Weights of a small mixture-of-experts language model, trained from scratch on English Wikipedia.
Size: 8 layers, width 192, 31.2M parameters.
Experts: 80 experts in each of 8 layers, 4 picks a token, a sigmoid router.
Below are experts of layer 4 (counted from 0) of a mixture-of-experts language model. Rows are named router (the router's row for the expert), gate (a neuron's input weights, with its number), up (a neuron's input weights, with its number) and show model dimensions 0-95. Each number is 500 + 50 x the weight over its row's rms, rounded and kept within 0 to 999. Numbers have three digits each.
After each expert's rows: a language model's description of what the expert responds to. This comes from a sample of Wikipedia text that the model never trained on.

# expert 29
router:451597513405601410493393528490482385560552433522579554606517481480442542483484539561502508462563468510482507459526447442598494429400497537512564401457463493434458582474513462487594478551485496605499472517446486457590493511449563540586436461513436554512494498454574554541480532534510540498
gate0:462437444543621411598522493520449464450448472496456573605536464474515513518568421429523493443470513482570472434523393492504469511580532431398558484502518466546538510512370508405536528507453472490550602487546613520582535552556590483515537520479517499463514469489418511476451431536464510432
up0:564586504472404528395532467520431580563444447493540433462513560480498444507526549539476481499547468502462544498429621511506547460416444491450441485509533459447560498486550504518520478507486523550508501485484429508431432447460417586518479579465577533608461639493505465421537475530503528592
What it handles: Determiners and numerals. Articles, possessives and small number words opening a noun phrase, such as a, one, her, several, another, two.

# expert 60
router:489503582413527440514416495402548486540501460527622576623479476536462541433514482588499594511527550644509491437525466462533460418439531446513514480505480477498475531417595431442612523570504515498541434567501532481498570437479534530556452475486421487393465476507544575499471553482530521480
gate0:559441523431576437532486508441538400530510518468522385477573542405557474526504521511431421528521564528544426484493489510500509498555578456491535532490499575485510507532468386533443543559489460478429388467500507438581495495445575481571427567553426418477515473477517508616494473455529484461
up0:514513371472540571484507516553519435563463520481535471521527529477495459510482454604558533479522524491476433450504421445516422448529411486422464466478455536544460505511485408518503488540471485509484439461493577553419523499522421507564539469465412513527516485474442483560503597541562549557
What it handles: Topic nouns, adjectives. Nouns and adjectives after the naming a domain, such as water, food, social, Labour, fruit, plus endings like ity, ical.

# expert 47
router:515563504471584466482430434491539462431501529489612532565487478532471483474453476558516516549558561607480602396473493488570490459439532519455528448505465501423426596493526505458543539545464572511572435521455531483538489498428565470523427392458463606568546484509554550474516542479551507413
gate0:582533361501497487432470449563487512545520426485528475493546424441570446531530456525502499550471475468493463493440471456495539494412535471460419488563571490455614581547626529507466487435529458508563463557473425444540522488437471455613507517532504590431463520488465511455405504465531564478
up0:506501439476554426403479531461424521603601454468508494436491454478511471528528447549447466618421602453425492435468528480450506482520596523515444601455475515536511425535582498432451449535539428439584400430438550578452562548472372524470446530575520555514494558571514469466592496514518524479
What it handles: Mid-year date digits. Inner digits of four-digit years in dates and lists of terms, e.g. 17|5|5, 19|7|7, table cells split by pipes.

# expert 56
router:563484523447543455496472414472482423515540502464525501568487490490465498473536538555559480502603479582388501554550575377545521467476509465473565498479471527427463484460524486454516522547480565508511456529418461488568550451414530515570476372522464566500512477420560533533462490565550493462
gate0:472463446549501411541510487478465509528451502490474474516517544484523475545506539503501438510473499515470465460485493487641543429450559428454620468456501452481558499583468528477496487560410435423486481445400503437461449535499528505604475555496552352582532578509429441540475471465506639526
up0:513540501595570390574506523496520500555467486393442481459409481531520495510427580445559485475499437571515436531501582466530534534457483534433486457478468468558487577468476477503478584446494558527501542419396566483519508639441465518544429570551449423449423602485453460444430493462482457464
What it handles: Letter c and mid-word pieces. The letter c or C and short pieces inside long or German-style names (Dun-le-avy, Huelsen-b-eck), plus North, States, side.

# expert 32
router:472492545431526475496457475499510523521463514483459509525519452531461478464467554568576502522522495600506536466419567444618450399433509502515523437419486541438463514447516494460572503517512541520478506579466459474442437472506544558539497477513501483487454479492531653553493562526536506393
gate0:496487503397491493435432482480431488463494508433472482520432423521526440548435600492534466520414472522446469396501532465501442526498431384425594548502462533480551455538526495408415628520477380469533485557520363488467416559456424492524548465461484484514496438469542521570378506505516563501
up0:519541522547499463408571531521542526484500490486481488448502447496574628501497538545473498427462477624510532486476504498576467479563569370395500525575495496433453497511476398569558436604476428467482510512407536517539506521411501483515471484599466507467464462565448572553512534486426495470
What it handles: Word-final name endings. Final pieces of place and foreign names such as Antarct-ica, Sicil-ia, Camp-inas, plus Chinese characters and Cyrillic letters.

# expert 55
router:584582542499589517465484453472512478522530486438555495558493512549416493510519563555519581489548519556502543485545471448568419374485464536506565429480470521477478550483497381469573510489460550546488458538385484404494493529443534524532491427485438477441517437486596574529572539563492540544
gate0:548414505526567512499392514546501502505497490536540469485524501477543486454480478471495462519547459490506508588567580475611507411559505474647556469442494467534575504495478590447494545540467573468454540504388493510427529492580559530569537537522483478476420465556540471536489469554539504412
up0:512485508535555505525473467548527486535556421508612519500582503536512432496539526470477452479484544531456469551480581501502516496434477486539560429457452394511575435467574519559456527636401547411519411518431560470488562508517551494594525550462504537521504495597456393551420522488556456471
What it handles: Table pipes and both. Pipe separators between table cells in sports and election results, plus the words "both", "between" and "either" in prose.

# expert 61
router:525590450455539448472439449467532517501485548511589565580527492536516535487468546522516565495618458524545509431510511414520458487468515488512554469496472480486477558420548379510550454529498557508477405569423434432527551455471573601515529408494470615490465500520537574521562552522505475476
gate0:565492513444541536477408445596527522548456520536573453467551483459530421614512529568467537429532487538581468589440553471417500527498581506442499507527539460552475483489493498568508513609502435524488515553469419551340515625437553543626470543477504535529512578556469522596491460503483440507
up0:490497535576465652541567463434496515514544479512503511515492570522503496523553506555528445538473588562496529570422550508513489420476614562538486477537473474558493453473540505436429519502518509483483471482408582503533507479487379445475513407546510454508414512524376425452557538527537610482
What it handles: Titles and naming verbs. Words introducing titles or names, such as "entitled", "called", "directed", "the", and list dashes or quote marks before film and song titles.

# expert 46
router:482487496432528489477478408519572467570541592456499480546556496554435497500498547569522555510477516552529536436502476380535475452438447515516545427524470484488459512431495447479601432562500542611515482488418531500575551449410519491583467451524399509505510437493510494526469604485513435382
gate0:489495492543458427457544514582556499534472440605486425455498523427561499529507559432559438469553523498523487479408483447490508493514600402542488501455529538592519441488473554396504588531520414490513499527560435564494505468543458436596496443498533487527450567484397446527388601452529510542
up0:529509476537445455540439518511517373464506453448482384568452509492463498569561506487509488462496467497398497560461583489426471466524543511418561467498469463502523533436500554489458528661381449500546462494524566512484490477524460435541600393493487473509466516593488527497501614526530482453
What it handles: Table separators, word starts. Pipes, spaces and brackets in election and results tables, and the opening pieces of words such as App-earance, imp, disp, exp.

# expert 62
router:445513529418507446446458491463526528464578579448503536521555485566491498475439522519439589487467534599498543489504415469550510520412503462547534424453469530483469599469500442416598488517545504513535418527478484406550544425490506494602465423436461549531493472473554535498434606567440462454
gate0:486478463441519307461516489445470551451467528483487538470427573538467528592488483439464499532444553515433437508522477524437479518480531567486444541364508401508565524439545500486480534567533580452551450506452436454476484521420496515597398434482498544541483531489413540517496520504488442504
up0:560486489547407481492425516549479456512412492526484474491590575476518459498510523605491402462559498385530425443408658466493543462484436448441530432578612526512468450524501569486541467572482477439536489573558523516454447525474548428491445521478510593519557482425488481393461438489574546524
What it handles: Of and temporal links. The preposition of after verbs or nouns, plus when, until, from, after, caused, and date commas or table pipes.

# expert 36
router:535577546434480433412454443487499496438505577412592531518506516527424515533483529594492490542518504523448578467470506402553465491476499450528552488541477610403475583461591483460598461518495500511560448499377459421520543409431588506527472376501439564478568506526549565514478497562492528476
gate0:504467517462474495511525571524430478486504517428529428444510428473533511527440602524471457459464473509461545475504459490512469493540489495469619547420466519372444454485522522491511496515511491513507358436513524489493433585474549544428467527595522457496470620503448574514412431506471660466
up0:501509508567506480494545451455523466487460501575570583435551447526569580460446475548481533477447595587495452508451521447445532415497481502453420483645557461548520602460469469519526404550548453500505589569533600481571541548529484450557371522524469501469526429519467447530477548487542507576
What it handles: Verb and adverb suffixes. Word-ending pieces of verbs and adverbs such as ing, ed, ically, ated, plus sentence openers However, Although, Despite.

# expert 52
router:506551476486553465465496389445515484495558484511482550521520499572421531482505450633521618467550514496457619481564522397593527400464498438482536435485464533514540553465541414515561466551485506504506463549475439416550486478449519542575488473525405574464509454492447543546502517507514513470
gate0:519472482536560488476403599519519565481597435464470496596531626553504450533553494501533511565448539498410400530562473507468501493509513501464495571490540506520449532587493502513446535537520430461491505517485484463546494571507456610430471470537499605478465507575496499512412461509513485501
up0:541514589475447563515480523428419457507425519425459531426560469445514423579471556603412460464418459550551442444465558491489492509484562459524510491493463484570460429439542510404507536579566558481460464421449547551421556543518495517591592496446562515518528481528487542509526563516476504491
What it handles: Relative and clause words. Clause-opening words that, which, where, when, if, because, often after a preposition or comma, as in "in which he played".

# expert 63
router:524505493444488455431475502521549479547474468463531517552506496527482535442564579519545509525575466528438585487484465447637537422508457485544575449484457525444450466463529499398570509487475571507478481511477499459482489391451563518545477449472443504463487440567587498538431512528549483403
gate0:524491456453451524393531472613564419431490482629526458490502520461525519491516543469501500507534465493432486545575481487505471398501414433468557428429512425457427532487469441459454443525405429501468497537447553460465442478477527497454511471540501392498450516622557470505407447449480559467
up0:565513537505597542550531582495435407509459529382501561478561493513505459510504508525563434494426460541631483487475490475562501529488599449491487473448492534491624461528582448644542549506524491455506451575517489554508533537464401467514541540555528566475534481450475469510576571524551458609
What it handles: Space before numbers. The space token before a number after colons, pipes or words, as in Top 20, was 60, plus degree and minute signs and Cyrillic letters.

# expert 50
router:549537490445535471426453494456552470516433483514513488563532514529451529435486491480501539485562461626525610523511442405540422400513446479554547454489474498509431563511492461447537532482491574563492482557467509532498482416514532488540529420496451594461589438552510531505509541524587548506
gate0:410517422522569441440511518521386596479562474507453403470554459507535395535433568490523491376533504499520469473499527461524489525463540526514637472520460613545486435524556464494534482504520497468587508563545493509461445416465552492536521424490523475499455522538472481550477492488532561570
up0:576527587479372528561506465518598419477443547408526638467441516540481518490455576542530491581512555502506570521477506502529556423444489447427399513511492512412510579509485479484562492528457495593460466545397500494496526603464440506478382521484526529507553541507499570457495557526427463485
What it handles: Place and organization names. Last words of proper names: US states, Street, Avenue, County, -ville, River, Records, News, and capitalized acronym letters like ACMD.

# expert 48
router:473535453458522452442514436438537544490552451397579560537510499598438496467550542520505572498521566524421540495514512422547516444410472486445482518499412584441439573444541498558570441579394528492478485529398435485508531514471514513574447497403432569539558476572540538545480514531566455489
gate0:516483454435506494456535526523478577493368577445582514483605474521480606554549525446474580535553545556419437508539475479489496584459589466477520569407479547536489529382514464446515460433481441445525437394561486437526578471522545571550482523510484515473486547539512439483534509495525534502
up0:502488456533444624501465427500475429425524526542476530493550544459522463556565588492528472490479418478534448565377603498487485472529392456499528491621487498503587518549508522490497539535480430516572584569539606593484527483539519527564404489560456472564570479523453527533514511429536456462
What it handles: Agent by, pronouns. The word by in passives, object pronouns him, them, himself, and he or was after a person is introduced.

# expert 41
router:508599519471486478488425470490534466486533512527533546547496482570430541452437528515521554499497478585517566442532479379576448463461429486497528380475446546454493622472477464511538491582505499502548500557456482456543535467454533450627415483422422538552512519452554617425466541582548523498
gate0:433579439507534415424398518510543529470524532496482515528533477414497457593480487533475487489524504552462506458544475493437459530516514446477482460364460457517562495549393555490456514569444538477548527544531522370429487396493486507494389530474524534514484523554471478471437535637497468486
up0:509632458491500456511415539494459526611505471490559575512496486418538487526501442478558530470550441538461552415534460471514529464480544471376550361490452406461557533554481420525537539601515609449461532574490529479498512432437540520593501558425506456563499544487456416497453526497545499528
What it handles: Year digits in biographies. Digits of years and ranges after "in" or a dash in biographies and tables, e.g. 19|6|5, 1966–1968, plus "high school".

# expert 53
router:544512494391552439428509498504574484453516488508610571587471439513494507448530471554518529495523535511449536437522510411583491452467497521542554472487470485477417561469541489430586525542483580510527475560445482427563523420431498487528502439531373532499517405500515502498462513514511449415
gate0:547487438333576487461506545504518540523496499529525468504439413418485553479491468511498520462411541484580454579524516480499484495526620396497492517583488510512479516521511413487505509416471484511485414499544496531502497479489452510540492416558590428505539409493468446501468578512610485489
up0:613565422485491496550513478545523436475513536526501454533489553439470536501513538541531550543500542542553492428449524448416447466541599460520494490498450470558481462467536429559475431590579470464545455460597563542511471440582435486509507444492535473416535491480469445518535595474548476502
What it handles: Table ends, election data. Row-ending pipes with line breaks in tables, digit 9 in years like 1|9|48, and election, census and infobox fields.

# expert 8
router:444489571350509513420485452440466456419518608469571579594493502554521565476475539605502597434536448530474548405502481477539452487449471519488548447508474566388464532463547414514515532577465514573510441551457472416534480500459514472553563496448472505478480422529582566518445598612506468479
gate0:560517483409579456393501469595428538553497487506564547350457458424487581473466454411471511493484490471550487473489561496616510514556609374484513544503525542465554497561588501509472444473504443477528407525529471511502497569481445502513498575518462503469472510506463390528461457589452449504
up0:533529443497445437580450602538585407524475468525494580568393530518497501542517533549523489466498463544550503561493611471364495467477493525461486454497446396479535502467430463506515478548459454480487568451537583520530492507559507576600520511498573509440533495478547547512546582492540462451
What it handles: Articles and field colons. Mostly the and The after prepositions, plus colons after infobox field names such as Colours:, Citations:, Pos:.

# expert 30
router:487538462326518494542449421465542454595540576540592524528473509582501511466491498570472574500605586541449565454544513370568511452459535434525541414543448468416492547438525482448602435551475561490529455492462496466484543455427502525526553407453484528504522492476538588473520577539515558470
gate0:534495408470462531483500552455518446491520540504601465504514483432451419528472578543503575472450549511499464425482515481591509444451485426466486548456469546459467555579426535427534484497466517493494520449500446407512462508501472457438470515488526522471532364621428618522510454418481423563
up0:552572461396448516492586506518560523496566385514555436464523378358471515489489581627486435521523603497522441391468507477517468488430538493569425496510483477409520495525531511589519444512469533562557541524536522569558500558471528452485524540533438494546536509538447474482592500458520498480
What it handles: Digit zero, fragments. Zeros inside years like 2000, equals signs and than, plus scattered word-start pieces like ust, Rel, Inf.

# expert 17
router:550559533423584492453461450473451524469526487482586492521452493518483518460453478475533522496552451491483591502505430400567456421429525463470569412460447488505392584455553436415573508488515490555472503515502496525567486498514546508570415358471482480462546468514545577473501523588505534477
gate0:551491546508455451520452531500536505451484495541435461487435531399470560521475491485522412497476420469530507518454477475542492494508524531455599476434462459516500583518612535374446568571407484522452510566483498448481488494489556585506456370594485513431512594580396475523531467556523540464
up0:445477407478472472488534483595531505568475567445541488493478453547537419430519491509510518516494558551508475533537542505470455486469479442493388545554559488479488509480400533578531414503531554522511441451468552532442505520490492481546468511407531491611438509456605449511432493506473398513
What it handles: Closing quotes, section headings. Closing quotation marks and parentheses, ends of == heading == markers before a line break, and the noun "subject" after "popular" or "the".

# expert 45
router:465618463446544469422521496441538550580450543551478617561553497588476510459451536502588555484600510580470586498549475421510488515390419486511508447487443491491503569397498504482584463494503505493549512499454467492472563463459544487503451448463455566484524495484547560502485577482536517448
gate0:500466469460498473410448489553458531512384461589514487470496521537396498500488375438567508403550421483520486467601507453496458470507506538538550566517457531552565543527474430480517490464457443467479447550471548504513470474517609482475510492478519480446457615488468461482536490500604435484
up0:505621486463540534556561561481464391450470447516511570478500407465526543472490594507434481520529489548587597459477583507452462494434524511557490566473486424464558511491481471470619523547561513579452524450542519444467538529506426453458553537423502442605506539515543430522565525469559485572
What it handles: Quantity nouns after numbers. Nouns and words following numbers or quantifiers, such as times, years, million, percent, and comparisons like as much as, no more than.

# expert 7
router:448558512423512414446493421417505536547513553507505530482524519557474548472499504544475525573566501579506592504499475440499466434389450484500553448460470532416445565466523506439578513531513578597471484527462465472507582478513551477528439411428456549543523459461486587439510606569587465417
gate0:499446502456532468529539481411520496545528534495468439484607502453464547535547472502439484571453558542522452527542417447521480501466465445522495519484535588468436594490511475452519490497470357463540422534502477451464538521476498547518494527495535447449449495601436633512468479450570375410
up0:606513507515510505513662459540548507493479402532553502491455512555497504513531438553542522515475394525532496504466540475424423491578472460535518534537473499546586430452457451419485387458531543562417549419493487584503519507460466416478539507484479537522562453520534499414491611489517557475
What it handles: Dates and units in tables. Table cell separators and bits after dates and numbers, such as ordinal "th", "(aged", "%", coordinate marks and unit abbreviations.

# expert 23
router:548552454453611490426525431435526438508483547462500561585498533468410507510446489517569517442532493516444551449521483426609448400463444423535526467493435525455432548419505404487581513492398502509490467582465522520481552426482523465541384476534583535520530457514512524507448567489524493488
gate0:452448526495516429531531481564530494501409512481474440511552530479604446443524547483429470500475561519471446509503616514517522476495581480445574412471559506510431481563489512579385596568450509428497465580426427449421510566525567535534489581501501571556434516500378506481470565467528495495
up0:587535494479428424445507595504548502545445509515465487469524576554544522515528520564523528490551555489489527624527451496382541518481487495459496492523504517541540610520459599504486514597530408490490569526535486440432474363524492506592415520511470556545545566514471495501508549544565531523
What it handles: Coordinating conjunctions. Conjunctions and clause links such as and, but, or, &, until, while, then, mostly after a comma in narrative prose.

# expert 51
router:488547493461571481497502443477538445466567507465606477548482452572410482532489498630512630502563443601488553490557472401545402407383489533544498441452466501415395549450512456495536481589503540508486426518436534453532510505444592491565490439473439537531568439428544510461467521514588456489
gate0:461593403539479577431457510448508519537527573554577495489416438507510496579486487495495543507612546482498420456468435442488483493454602419621525517453473501463567473525449495567493494528415491536467467443483436462518489504434498474471423502455472458464464466481467560486558591530450551549
up0:540511503529459515523470463572545483541475604508541596491446520526545465525610411524508457550624424648436477494487558491489465522508555545528463521586473399457544486487457560437465451585385505568440517494453515507587493533426499481498443471575466517491457549476523543531530459522589455489
What it handles: Leading digits of dates. First digit 1 or 2 of day numbers and years, as in on 15 July, 2017, 1949, plus a few capitalized words like New, Dr.

# expert 4
router:450498448473557487472504423506544549521472487507600485564521569499404475456501517529552507544455477546489547490478535428589420399474469454473501444491492484439395523424484397476568486504452594547501440566411497489491449497509516505501469430472437525478496450538594506528544565545578456445
gate0:477463558544518409457557542543490528466536475596593478436522483475463437499588514471424457441446454492478526519384486472512427508472528455449515523435503447492494399537482532495563410497457574408604511483434511542444454529518391482454455501497515464520526475601430568598420469621478595532
up0:530514462490504488497548523494505502580496492506447464579453498606516543565461498528468501545529457511521445454439573524466610525475545564439482505502504521459560601512476463551451488496520430539395554444432552434494467447550415505555519503494504549528488491441459518454506515504513437572
What it handles: Copula and auxiliary verbs. Forms of be and have right after a subject noun or pronoun, as in "The species was described", "It was announced", "has been".

# expert 14
router:551524492434573474496465458558542465534531509549527537560423490511443518453433530442553500466551509678505533412523462391581554344475519503546478469509458565456432591486529438432538516540525442522479405565513437481556557445494582466524510505507398557496540547530607533510476498494548491458
gate0:536424440508508475558451518479499524474579412467496526536595515517490499520482430491468534397440430619484529522519476501475505470520464490484556525417583438547557462563404630513470516469505488498563532519578463517445450581455551525457531532540466493494419572583470406564429569476507469517
up0:588485481275398413418527507538484525577402477524525483480497529456509567468476538531555526488548454599536481509515558477437461440486436495476472452486579455526451527440465504436471529399448449503475467558433562451497411383572449465518493489526451570477459512501483494604570499505466436478
What it handles: To, at, modal verbs. The preposition to after verbs like returned or moved, plus at, into, would, did, and sports-score words like outscored or ball.

# expert 38
router:511545516431545440439455412391508455502498528484491540517446475539488532443445568552504570536517438583437563540567444438510517462477526494515555461524440537383475511451550453494554511590483576514488457528457549423524546484491503528587473467419350527487523434469476543393466554515490541450
gate0:454483456498452398524524427488453481498520585399519468425525469451570494429427546435528588494482468517461521499519538453495591567509540397552544479550548532458534480571433550542449583544559517477575486462480508581487498395465486504536543498516440529507511489458424496498443572553488476500
up0:487393381512509413468551504528490513549421391492557461519491446465480575514515428570458439475447530537503497454410591506484529474496513441431503498599542462424491513482503616425492473573428521442524496533460488542521519517466444483598491504502532553547477493515476418446461532392555563453
What it handles: Capital first letters, conjunctions. Opening capital letter pieces after quotes, parentheses or line breaks (I, T, H, S), plus that, because, if, how, and FW/MF/DF.

# expert 15
router:553529517458477466451495452475579452563487533465553523508477447514480590444500498570483491518548449595519513535548483390559510518450481476476588405436438516383439572503517421407533477551467514519469473560429460471493481476450565577572437467468455535449519483433552544511511545615572515426
gate0:547484414470526437456472447500484541464518415504513515512458511471549482578426424490433525477509558515576523511490415500552451502462583456462548528433647499475504497537533478481507520554466386480532511375476419451480485541562575522550394534487537528506471469501437636573419453567477470532
up0:503447490486516482442480424492525489418472435479551486565494386490439488447549509536482476564529469544448468493433659462446511464456464578395559463540427531523514554479484480471532527557418492556527478529594588510602465503482507500574509523491513604517420553444468542497537436446522559590
What it handles: Kingdom of, digits, foreign. The "of" in titles like Kingdom of or Royal Society of, digits inside years, and pieces of Greek or other non-English words.

# expert 59
router:457559542470590492496448514551540437526493512469607571553499479555410548471471558577501503511557484519470533441473492382614454479427418450513547439521430535493483531481528409489557480475520547514455438516498471464544546508531425482543411522446418579565485481534562508536491534574554537424
gate0:567478455409463488528541540542509493364505421544574438470443478516523543569491466561445487373461546453457461530515541527433518502510522373432559459481552483490421549565534479499467513517476506454547535457416462466560491502475492446518485437493565501547457538580369482560503446518562459557
up0:533528409579419498443488531424522641476460470521483565491532493526564470452469513468486480524484476580607482446495574422453531494469412512521449544515460474547474606500467519471461484491432446511564464472476459581415422566538519537479425540503425449476399452511368587526573492426532547442
What it handles: Mid-word fragments. Word pieces inside rare names and words, often after a capital letter, such as R|iet|kloof, Th|ist|les, p|inning.

# expert 12
router:536576517419586466423461452465535482471487475502561543555537500504466543471571565552511568477608512484480545521509466503525520497434467508518617481478497477475464513376551471444590490504472510535470455533457493450498520401479502545622528472482434531460526515478544573480463529492556560410
gate0:573396582461556459503473506397491516392518397572589504499508505522490563513452435433512560461487506485537527475520546484564495486549578465528583632457496568513443475522525515506455574495542484422544454518554456498502556431532494493436497564499496485443471448508541436547505485549538473492
up0:480549463476526490548491546543582521576479525469493403529439531504489437455584605479418480557557470562474418505510518456468499449500517441464452464463444417533460509439491420468448504502399536535481571491487612462497390542514476548559464482513524502474551500500387475503492480412588506522
What it handles: Determiners. Articles and determiners such as the, this, these, every, another, mostly mid-sentence after prepositions like of, in, to.

# expert 18
router:493559461391563460487467434450462469437503502525579501542518514450502550496533541599534496495552426608529521519548574420605455445476492453545549468507451538503463524500516427450547527523440528572538473497417495440512535466521517462561435488482533553410543475573591549508519544587539578508
gate0:499479525397542540451542521585529467564595441432486459499540536386477496530495511477346575472432500450487486481467479476542474522569495481398464519498526560470495535562560373512497452509469451470458488449489469509359568540494508561570457532541489462523498494515508419514486416488501479576
up0:526584514542541480481507410577535453554497489486459524513423507514521449596492519510496409455541538507585349544408548446498422472507528446407469438477443509518498483469500538483497470597519500430439527505453576606469422454489447494564435432500490514623404526471469421516491572593516465435
What it handles: Preposition in. The preposition in after names, places or verbs, plus as, on, due, vs and said in sports and biography text.

# expert 44
router:514495462422536443484500490518488543487468528458617540538550442555471533479499550583447578510507541497471563436594544440590495414453529523516467461473520486460441493397579465459601433531502529492499440571435526471535540463449502495535449410476435521451532521436567545547530558548561514514
gate0:510490480450454479419554515562442519571614431546584497514444482403525482507420503454497567572404561458507523494649507484446459517493594447417520583444516544555454447573479549451488482431527395465620422470500500471450475522540455420491490462501544523441560581548454442540397571562512528439
up0:547410458406502452351563510553408492469462455487491474504521497549488517474508502557580520510527453567462487459519494468542550437408471431509448530487574565481558498569448465516507472511527501498548427416489513340510505452444445519508469582496546524599425472470422428491478601512543493490
What it handles: Opening quotation marks. Opening quote marks before quoted speech, titles or nicknames, as in calling the release "one, also of, a, and ===.

# expert 19
router:535533509438520445464493507394497449515502536490558582518516555553474577440433547585479568497561562535519591508532540459525502415423468466455517491540478542472470624526530426402514568476449502549563485554488488480511494446509602515545434462443432553515474449470511548550492542525466473471
gate0:461467549432405526475466503497497544473419488447538567465494434475514474530544517563502597456515484391404510524511497487473539491427518486472483527491526463476468507465509476517448556580485487491506396487411508459529505506458448510565522492596540504558435499549462516546331397517581505520
up0:454482584508442481596520498569535457540472566527492347527543461486526556492518551422462498398519455564548418559447523490571557512499494550513554533522496496540566586440536584382482512557517515509430474512467511629546463517502539444402528463492473518472548461537525491481478591447549531474
What it handles: Digits of years and figures. Final digits of years and large numbers in tables and prose, and the space before a year, as in "since 1974", "1,616 m".

# expert 24
router:512551481455495485462404495448557490459508495497530482510503497490498543455516531574502554487487520539473527472513511423571439336490495483504470507505412563443419559489530452462540438544462599528549476514424452463574599437492520501539515448485387535450507464504534568440515528489532493447
gate0:533412464567523467401491493484522548457509454506395519522562487440509490468502594570433484508575559551524395394441515469484495494495474422531444513455494505505552478482501620472482515498560420449465462569496408427525519573498505478474491529518442477458616534418338538515482513481556517556
up0:609524455514452421444447524542506538524453532475426437585513484554514529418483487582472489475538532577524551559529483497504502432529413548569441483513355428524549533499540586407462511576471523449521495572506496425535559466492541479510445457467525460491548489378486466485455553501563493493
What it handles: List dashes, spaces. Line-initial dashes in infobox-style lists like "- Established:", plus lone spaces, line breaks and as after table cells.

# expert 37
router:467594540481487514482453463407497434545498509512587527486453513521446497507341566569543536491543529546472525457517504433539569429411506458551586473463467562485431490495521448519568544560496555545501438596410531490515553485479511506530498491482454588522472505499529498568506549589559526482
gate0:515428497521467516482525525508491553444536443450432474450518458497554464512451502565473476473497538539518499478458491494615555498514553369488538528416440543461568513536615392526558503538446397531555543480553521538393410499533490494557502548333456445377543515526409462466468508528449590543
up0:439539430472558467516560536488525460552421543536579463528586539465522564516488416570492501455535569604427481426489485547448438507462487492439447499482481487431562532540468443520526418566547444466462479445547466454508510494507358541538504490517477517648472525420539563620510544538484552496
What it handles: From and name fragments. The word "from" everywhere, and word pieces inside personal names or the digits of clock times, as in "Vij-ay-awada" and "2:00".

# expert 27
router:520557587448581486509488504498523447519469529469619538563493496546382504456450548526463535492588512538414528463555435423588510465494469488553593407512411557417459538481526465503593554514520613479457485529458543435525562413458492508543488428448506571520544491506529514500528665488504435432
gate0:435456517548538490539475445527485533512494498498547510540500493505443514531493469472558619484532545456545432588507493461552444278461545513589511551460442489537452504494434587509467520544522513486595454442493545444475541524536495590494535446539422542496476565567438473589449494479522518499
up0:427408495522552456497448346499501484566532563488505622521484474496519531467449503467537520509556471508452566544507462514524411489530587528574547598504501478522534536538487566512448416542411471456605473505434533410532509579516500526461552417541475620461411534429541438558465460525512487485
What it handles: Mid-number digits, fragments. Middle digits of dates, ages and coordinates, mid-word fragments like S-old-ier, and phrases like as well as, known, described.

# expert 58
router:498507530457592485451485447457532516519536472455576541571500534576445566418479627562507560501547507531508604490459419451537461473317446441497587475476466579455432568478585488449552495551496587558475473514475492455502535509455517504550447467459427530523527501518581534473534463571581520508
gate0:516441451473454521446502544401455501415543507491505552508481518449486534565530507477493529472527557531488531520513520483440395612495459485427575522489445474564532547581570504490446473516530460464540426488487455531577524433503601438428459482526397554392502441562508507479483444542485513460
up0:519439485494466554465492578414550492490451555483497440488616521437485472487451497553383464444399516557459455612479490552462481518443487579500500436541515509566497590480537552485471531496502541590397492573510465494464462497551455379510464506537536398503440431507496478513473449431612438549
What it handles: Word-ending suffix pieces. Final pieces completing a word or name, like od-ds, l-end, Gl-end-ower, Chabah-ar, plus table pipes in squad lists.

# expert 26
router:481523524440554470482465478411512433525543541494570512564525442606471519423504498555483539514477508561533607479575456408560466388419488486544473416439423520411457516511532486420514461527512507552576471534503527523561491494480499524542526418436488565469458480503555578577524568591534478466
gate0:473524437434556463520478454517490563450511499512562406469604524519501378416491478438516571485458460452577483483574443469505425586494499384518559454451549572535481414553451516410494619568519485481555486538485449458497415519472555418477515573524505629511537522460439547568439492548517512580
up0:437556493465470505457509524485607506573515540536514496561482478480541604578572542505562427528486559612485518519539588476444490440410498531533591596505542498457429578504492534493454503546525438516510526447477581568445621571419604417498476501522499483482498436495545496496480485438527503422
What it handles: Military and family nouns. Section headers (==) and nouns for armies, rulers and kin, such as Army, king, God, soldiers, Mother, father, life.

# expert 5
router:445610530452521474493477389406482469578484459520547628540537418575430593505493513601484582518488482585472561502514505426582451370445486461586552485503425589454463630452575455456515536568501527515471450528430466416473598550467551532517527493466425523503484463482566522478510542494500444448
gate0:426487566531675455443475502435502449556479493618432502500517425457472519543555480552487470595480539543583605453494517461554504457526572458486514576478513553472496534510501529422400473606564511462625453557555513550530563519537544494470505517529416445507505466463547385477510516514493545565
up0:448565407541547512460521499431525502573496515576469534415536434476505516632520449530414499567515486573530482474497529453493511450537513494541462492452505527572512511507475503471456498561553484494516522548518446522506577506460498539497485518405418410536458482540513426412486477435452586525
What it handles: Proper-name title words. Capitalized words inside institution and place names, often after "the", such as University, State, League, Ministry.

# expert 21
router:534578500535520490473491437468605473517519504498566501584416464572486623425513561547526529524511515555529531453484523462537512424427441511577594456462480564433434578421537493493552506584493466544557450560503514476627546449443523501528509418469419516493526462510530552532543536518535536460
gate0:573513455584494492499575470530586450516481438614446487511501552546592436502548566453413457541525499626447502507479400468494482543463526488456448548473546495450492467472381509445435415497524436516567527581493567531539522616483456442493485487526485502499517536434437573496418457513546474559
up0:567503459545471443476562456525641508496422486513504530493432510532559492547538606488481489576508465610464462437433396497492515575485471456495484518512526441501553482539515532550469423510550510535567594579524480399474524535333443392491501515488479476478448474498407587574414477511457527489
What it handles: Table digits, coordinates. Spaces and digits starting table cells, years and scores after pipes, and the decimal point in decimal-degree coordinates like 44.2826°N.

# expert 6
router:544587537397566482497488475497457459580492511451585521522453505548478558476486453567507516508539489615452598547488500416548398422499490554501511451524428482475427587529545462475562525508558556537473479568447518484553480424472489552615435479438444527510448491507552530473563580529516483470
gate0:506463427490534442525424509604530424471434492542554452441584467503511496520520620525459532463467513384449447549514519466553475447453577424424403521500474557498523509557500516524508646494530431482482399423474447540473489481508469533621478538531474511530454516465410414535505520459563486555
up0:530511450511450434502477455557536426506529476447489494523498456515449449463510633509449486543510410551420451532464478444539487487504524522524583507457568544453518563529470483537497549545506502551467487542512524439438464540462548542519525501469450513545454563527531413481441585457620427542
What it handles: Digits and birth. Single digits inside years, dates and coordinates, plus opening parentheses and nouns like birth, wife, mother, next.

# expert 39
router:482573438447533478463489455480511528502510565496562588447437525539457506453457519555479521460548463554487528477465459396556515445407521518544515374504486532451528571475500468452580487554487550574518450532468421459469474478440522483548434462512402548468570477541544607517506595493544522473
gate0:455550518508466498449495448508463540496422544495484494481533510557607539559454539484460502453365548414522439487501468455573473518459589430418539514531530566518489596478473494494525495493407393483478510560494395497503398607501564434539439395410491472520497559426430448447365546445501543555
up0:558459482521462450539523509444524516485553459460497538489514519473480460458522482554553489480545559517505580541509470536385499406458455457463448510481519484617528480524543481479527424618494510593469487556473449476485512423481463568517484560471474545445471493607424551532615502510557527536
What it handles: Months, coordinates, name pieces. Month names in dates, coordinate symbols like °N and ″W, and mid-word pieces of foreign surnames or titles, e.g. V-es-elinov.